config.toml
n_layer = 11
d_model = 320
n_experts = 64
experts_per_token = 2
d_expert = 224
d_shared_expert = 256
activation = "clamped_swiglu"
moe_layers = [1, 2, 3, 4, 5, 6, 7, 8, 9, 10]
router_score = "softmax"
normalize_top_k = false
routed_scale = 8.6
balance_loss = 0.00261
balance_bias = true
shared_expert_gate = true
init_std_router = 0.00927
lr_router = 0.00146
vocab_size = 8192
norm = "layernorm"
norm_eps = 1e-05
tie_embeddings = "early"
optimizer = "muon_variant"
lr = 0.0123
beta1 = 0.95
grad_clip = 1.0
batch_tokens = 262144
seq_len = 1024
train_tokens = 1635000000
steps = 6238
dataset = "wikipedia_en"
Below are experts of layer 5 (counted from 0) of a mixture-of-experts language model. Rows are named router (the router's row for the expert), down (a neuron's output weights, with its number) and show model dimensions 160-319. Each number is 500 + 25 x the weight over its row's rms, rounded and kept within 0 to 999. Numbers have three digits each.
Before each expert's rows: a language model's description of what the expert responds to; "comes before" lists some tokens at least twice as common just after its tokens as in all text. This comes from a sample of Wikipedia text that the model never trained on. Tokens count by the router's weight.

# expert 47
It responds to: Degree, minute and second marks and N/S/E/W letters in geographic coordinates, plus UTC, codes, taxonomy and database identifiers.
comes before: "N", "°", "W", "E", "_", ")"
router:506489509480486497507451509465488485491466488464492512510448487487463448507508507521462531513465481488471500474528491506468534527525548494466544485551528503553501524482475497501502458512520524522526533488551492517536554517527502476492473500544491511465511511518502525476476487504459480542500495487484502461522511473493507535501505475497492498515479502511494486527526524482444488500500493497509533519485493493475496479480484539465550495509491486440497524508475497507507490484504529
down0:466535471497506525543535461436511471500465497490505506487501468516472513536527490549522535525504513519482486483490493491552465475480507525472511495501499524518504483484508534464523516474511461524463509480519511485528505511470517454509496517502496513503506504541533443524504456480493556501503485456517491462511499499511513503463509499488490477530459510466482529477465545516493523490480464496527509458507518532522501510510465496468483481509524538503495478502453498541481491486541466
down1:483495463498486521467509499520517496520492500466509446548498522512548467500498491524470482507500494493486547513494548494520466494507517478456454491526486531505501479493504454472504557565498480510508495487533487511493457501500480489559504525492508558530523511487535534532497503538493450510479533480504502470485462511515479512503482534502504471524474507443505529511503525458479477473481536490475556521482477520504508518485507492510531524494519516505539504491500516500530495463537496
down2:446532502480552523537504502524510506499493504472484496458470497486503488450503436473512510500496515448534493501510510495469492562501546504521547467504476495503508543517456514507500504523464468526502498509540544506485490490521529537493491506489491471461490497529522504491532510452460508463511484493490460462509444502474510481511538507486498524545441498493477442522475537453520518483499488541529508501528486525485482527513487486461482512509464516515527475535492485507533485469518491
down3:455510492491525461511473502492532491501472519478463505520506518473471528527507471508554519498498530476482499512542489507503504441482504501545499484461509454479513446484464485521488474500495475498523485511505472514496513520545504521521458524490469492509493505538494516564515535482495507530506537578511481495545482501474520529478537490537552509503488469509513503534465467471520461477485500518518488483515511493508500560439452507477537498493489489484500457501509479509564467463453482
down4:436473474502487507531497506523504510499508483462530482544548530481500514498489513558482472533497536540481509498538519495483518479494518497513525529517505477465510481513491481496506511514483466468512485524509497474504537501455516499532532536490498531482542510491527450547450503519520507507560453483508529501492489506457487454534478491497475484483494494540476481535489469509492506541553490508461485506469483479465460478491491521488495577502483500515465494523508487535486489541516520
down5:487528530503527483509509534485470495484504490486469508495546478524520509520474489510486503517483575483502519502506477453516513511494498478506505510495490474457519502495502509508508497456499507474503506511495454538513475471508514521511476507517492463484422499468487494454502433477507506484498510491500487540522484496524490510509524476476479521464491550476510490495512505489515507498491488500519566499439462505517485497491522535521485482468502471521524490517510509467547513464479481
down6:517470494462513510521488507519492522507517542504493518519475472504539498514475504521551463470459492538485497525483537555505518464525502512571505544513493481502522512480506477535526455515518543455490478494487513454505466528515497476492470499481492515516516466490538503488512478531498487524477508469460504496528513522511513525499462449465475488473505481530488488516475502537516490525466481517499508457499527515445514530496509533482510479488470505495480530479528492562426519500502496
down7:459499516543489507516478498474522457534470515500511486544491503522489512503460507523495505502462534476521446477468557499493500472537465462506467513495545489483524539455511479515549470518509496466499493506505474536508465487552512504496482493543496485513471478484468512514487490492503480535467516511483509539494511501549569519556484568494454504520483523524497496421552479494457484518475513493519476524495524480483467468498506479515495490538474510471530542468477524511497565486461536
down8:507538534498480489526491490561537501519502503550542483504533505491506448486523523491540511470508504486515513485519551510504527552453509528515476490495511472509452477490557504489499537497470487550506471491455497473511491469498522565503476498453512528519526457471472505539483517465497499493511475506532544479498525518502514487504523522522481476508478470510482502491462494455530553538502477507521478496476503519506490516462537491458539486494477489482504497515505488483503479485517476
down9:477503479472467497462587493533528510529496497490511495494506489494533508485527494520471506504496522540507510489515461545528505505552481479467506495490550495480524495488539491496454482461520479488535447468496515500538484514498501519507485512450475491455530519507539522497485509521508474448516512477487483499505535490492497535448503488517474488524528499460520494486541502523510509489486492449469538534475489529484507499514481493523482503495525485504490468530492460503450559461521523
down10:526506514554470548529479421550502494468546488492465532520514476466496527505501488502522521517469523541514525502517464522497506520502519465500558517479529498480475479495510502433498510473467532491531514491499473457462530501496512531551489508518504469495479485541480526547525505497483495520509500502491521581502503468579524504476486487539489493522505498507503486502485492534528486488499490453445480484513516505491523524496468514487523537500462469490505472440523513509512489486557537
down11:481478494580539444508513516486505508455538491488499469498501476510518499530510498491491514541479526525461517518529533535501502495487490492494499544511506505462529461470509499532517510463539510488507511471520549452495482476503494565457472529527471489533510528475461453489509491443491441476499465469494537487485520485502455474509547483518476502454543498496488499505486519513509491527503461513491501531505505515461475527501444474483524484528483479521493510560537499485483481492565532
down12:551537516508495546562502519493479470516535527487530477544525526511512532476502473500514521539522498474538510535487493490487489470527489521479481484533542524490517509429489519506493496500515513473481525452510436494482508496531486470470533492480492520467488483522490468452483518489459460508517498523525463503498478511490516546511512482490449487525456535486472483508504463507515506485509489470448489505480511532509503501522457512475514479464494506525487497533487535488492444450549529
down13:503494478511500507483470480495494483481512476477505490485522501526548436507570491515496505509491514493563515507529498489505473529455523464470509528518451481503478465501494470502478488520490515473486492438491492463458449479516482549478506520463470492507494459530502522519493493498487501522486551467452520510465483487460510515508490536501470487518493474498520471489472541526540494478532491511534480492523483490501486526521488517527493505536511523507473456491487542533501502491494505
down14:479505534489531524457511484536478476469474488495494493518484494522465509455514467505524531473489508449520464535514493516505470495489509486510482503512517492511487488529448462504477493504512551430465446516475507501485479484490503542542501474513508581506523498500513516537509475529481499506523574489506508530507491504460470490507499497480476502508484503480513497523476550510449535502467523505487530497511502457541545478495523539556496506518530524501514483487496457521484504493479494
down15:521495490470491510449517509465515506520513429500475506466517527497491495496524492517481459500481500505461500536525448549511469504501417496528480544482496526489461470458456490489492489495505510474532511537466503521488533544507471508484542524526492502500511500448503511462473499533506406517497514465489507522486478468506511521501500517516441530489544456490477462490557501520530513500483496470496506464500500509513460498489531521526444523519504482489483533518501511502485515515493497
down16:529510469525517513496486496519471518494478488521485519497507517487475499516529476495501490492522465545506457512453489492451462547510500466439528521525482523517524477523502525490525517531516501557524497457543470497546478488527558476475492504452514496496482469476470520526534507488498537503513524469524494506488509539498498503498525536495533488493483522477491514452493514481436501478475475475497480492494469491521522476492506484489465499502490530441556494476453501564476483539513533
down17:549525473505513496502535482511533499450524484550513495522469530536556500479459530507518537493497519481492532551515469513491523494471524514482523467521474530485557503503510469512496518507476483516471491507518492535507499518523516461505491478457512495499512541459466497504483547492479505565521454531487546471532517488523492498514518473475533488502475536508477461489500459460518543472498484527520531500493524492511478517461509496511545499492530520495494482525521549467460479495474512
down18:517533561495492504471478482497500521531482515498541518541509544454516502502474460496476464469475478446436495469541561487493493504497492468529523488505515498483499505510508487535514481510506479469523491548486498488474524487547491466518506492523491536529501525493518465496488526518490500488489457563503494470510469463534458484530488459480472535505520490497488533509480498512457442460490473491504499549494538532535497511486531498474510491501483502473511480465470479485520516498478529
down19:485457509510515526533525571519480464534488512513531518524475539546494496526517548527502486498500494492503519568486543517484501490452517455481505535528492457489538528503488531486469502519549517466458494525515476491452504550537487497511506472480520491479514488548500576513496498501549494500518482527475518498505440551497495518472519498522491521481509503518502503509476467493560469476463487495486485509473491507488518476484505496507496485505496514541446509443505480524553463496495497
down20:497518513539491534540496481540506519477543490484514503530496492504514478491490509517532456508551491492517509498511458478508524482479529544513452512479504517480470486513510501489518515493480497504521457494484484559459450505484484495466502483468497510460555491492552507498509476482510497477514480496474508468465448488492471498493477520531521487539492489534500483520521497445549492503525495556444548500480506486416539478515512497502479556527485457532492502526515496498477511542510501
down21:532499497485498485520508483502489513516530497441490521492541489480491476527486524472515484545540452481460483482484466517503488487492457516511521509478483491473500521494505530528478511528514507471554438476515464478501528490513484445515441497497542513501503466512482502552476498518470493493503492482537529504489508470516522525501550494503489494515496487468481504542489507492452479453478456476451524503459435476537496546500482535532500516461490512526533442494483508511548549496525504
down22:503509475561481456532532442524471464552507506501499499548524511511514482519459513502486504503545509535522500502511457477485520470456511540502508486461519519513493519507482503448514505526532486493512496445501509474498508485502571499552484518538493474473472493515496517501498489471502509504494451498481503465479507472478490501517548493500486521512494505494486499469476514509503489514477494506524511490499526525506507495509501480513500497502468437504490490548510491466446475545525464
down23:458464499530447502466508531502505519495520465468513500506482438518480517485453531482477474490512471504518493523461503492488554533502515543493500463518517487448488487503528458485540479502513507470496505523510513512495508509503508480521450500501515518493502492497478521550492482465493451527530468528523533487500501512499529498497553512488508494459521472511522494482471466462503529524494556453477519506503511510500503522505470493495523500488501511456556546530503504526486472497465536
down24:498508452507457488510518502517537519539469486493494540474536495495516487481469462491496478460542519512512527502464495537492516530481496503498508475488522481450512485554470494545495527489501499544450504515487517521525518528482506464485521471535542476489496477518493499493474539537455531482484543483528513542508528539469520515469454526528535505558491497508517528522469505511476476498489517478449502486509466471463506494431516450509529508508501517509482496472524489486516481497509512
down25:453514504558473518530501501502508512502499448516473492491498514505511495502499466463507500518517496485474489510512517496467512515482513497498557513549522496539517475510515452511525510452525497472508501480483502516506438525458546504504511518500515454524501502521474518490544513502500495467540492498508525497493498510489491496489508527518506462511508497486465526491540515460466497478506498505481505553515529474504507523526544522476476497462477495532521500493506530500452470456506488
down26:508509479481485508467482458558489509444498506526511519509520504463476492500542551484477543516539496495528496498553536471486520525528468498485490471528539512511473470469464523498477511484510487505474482478492516506489435498470491488483506481456529518469519516498544486506509475512488517515487513494483535511467472530505505522550475513505542503509450490507508528477527515489534536479496477475490527553475473569498516477513501487510499490521479524503487533474500496531482548490506520
down27:497504513507532530550496494524504543505495445490463525474485469508467480551542489487533462511537534521503478514518433497490456507514473540515498477503445523527460495513518497440492490485520519473489480421509528504496495505494545500502488495460462502481517484499488501500472501487511508468534484514468498513501469545470544527499564494466513523536505481517531513510529523468445479488512465485488472502501530511488462468508420515497503508527482531528488506463519500563486496542499444
down28:489470517492559488525493511456503502520477517493523461476487442501498482498449510481510471463524512476487533488515492480516531488504477514531511490489526486511438498510512501432466466481517536539486548492510481508482528547493523488515484499535535462494496507558501487518491494544485518452509480531501477527510503449466492533482520480532482470449493508491515477452455487506523511497501470487498520490495494515469494512562508528517536505480511487465458535520516483508489503504486537
down29:493488531492500460471480502496468520502551496496492496479498551504529533517487507519525449504494475487460470461455460494475492501517478491473494545531512532466439499485483531486540504495517505484570475495488512528444484507498537502520500491537473476507531479488514527495491556437532496511510481516494459483488435500483521503501501500523464495467503485533508501495471504493512527533481504545495497522511513542537506512533524492456491495493472450509503460554524485492456467550505457
down30:504527471485480505465504534510479498509481485480499494485517460486496491487473501504476523559516529537496508490509547531497475495516524453488542468480470511497503482516477533515462513460485521479472505501496520545524507496473514454490525495505484477455494478479458525501509532514524530565499531533517486502542459517469489528477523469473485524514475471525488539509465538474503510520539492510494460507511530464479486574522520483493514523437529491506487478508549505456486482522458534
down31:509511479531493503514522501497506489476477467482488472503527514468539501508538547537497483530489496488533468526540508506441492533479520490523483508490478528487475466452528454474459508515462464500452508504442530505518492490454501485524537517509498497478455483512486498482519527504500482534488464526501508509463532470462530538551481509505517507532533512523501485524496521514480505518466539489488472510494482481493525494487484527480471508502509500531532497464528536494499496534481547
down32:519488498542501484509517478466507530500512490476493483527509512481474472487517504493506482477508448498460468508511499501495509477533551473497489509490499503514502492467499491478479534477509515509476560489498486554493505482467545510500503503481519543506485514532451486428488489478444482492495483529519531487511489541499508517515519520510521476486509498520461528504519536507484509520512571475492465491519445510446486498489538537505516518474525491468514492470485501490473478488515517
down33:480528467444502501515507471468479506526517524460516486523523496507499539531472461514512527489497499505539494467497499507541479523482468527482464494466493494534517510523521477487533504484520446526496511504526477470500472481493451504487505525499469495457521465472517479475492521480505520501453460438543463503522519546529517528492472516525518493528501528524506458461498515537506490487471545500530527479500522509506521501499483516485503487485466516491481515518449462493481507542497519
down34:555526480488478490499512511516452497503458503546501464458505487534485464508480536520493537509490488480525536500483446525546526495568466496502506529479516519485496506521534483484497486504538578479531499490470530472480517535498486472496470511516454461485514522445470522481511535506523516487496489506474478512495491522555503484480514523532501483505513495494491528527531484504476498479512486478518410526522486500559506516545448507521467490489506531459530456502468473462512463473492447
down35:479524501497488450509503450521498442479461474503491483450493486493490554512485467515490500514505508531528471449474509463521510526496480533503489542535536495544473521509474546499560536486474532469474488511471505513486486529505517458495516518496480495521510494491500530529466485537479473494457512494502481557476508532547473501491460481497565504476480531447473521512527513467482552506511488475456469508488504497482500504510476493509495474529511485535498484496500486530499506510475491
down36:458487509477474489501501522507515502452500480502491496522520492475471476496549545463490535457466451473461500526517529492503470502498495484493508504498495473520491474460470477503511507530535515486502509538519503507555508459513531496526481508454504509473484508495498517541459484484463543564498486498493510465472508519504491442518519491473506460507527490501517472528494504506503498478466509541484534558477513504527465520503510488522455510500495483534490539507514515458476462413522483
down37:497516521506525515494539540492505555490464493522500504519532488496447492472489504542532550515534508513474480510548563454500504507462475475530410463504513514553499522494501472548485516533488506512507552497431507516497503473501466498492495506493517502508471506497487490509500500466475518497504510450539470491488519544492507502482534489506503527505538500479501474551505562492473494473493503455485492499473488490481516492483493507519479509493498477529496510502486515514431512516529514
down38:502456519505484483529496542501541505511516487525499497478512530532454481494465483492507484543508508467487539457535502490498499449494464501482481546516503501542474506497490544534500501471497498452522492495560502515487498503464507534520499477529479542519456491498456505519504487490459516498486495497507478477499483500496478469535433483498461516496500493464507509551483526515522476518507481581482528503497497543491500498453532545516495523497491473489511493514514510519505539520490491
down39:502486523473506497508501504498489510502512480526491456506497511477489526481518507524530526511535528527504484482515436527479532499485514494492481513537489520511526515502525512473521467547470527496507475525484470507504514532517483488520549477463487533455523480499466508473516522472488533511505508513432501463529448545455497480463502546492526428480483468514492501500529484504497468507506489486493489521514531497532511446487464531467530500475486454455506512499490483479479495538518493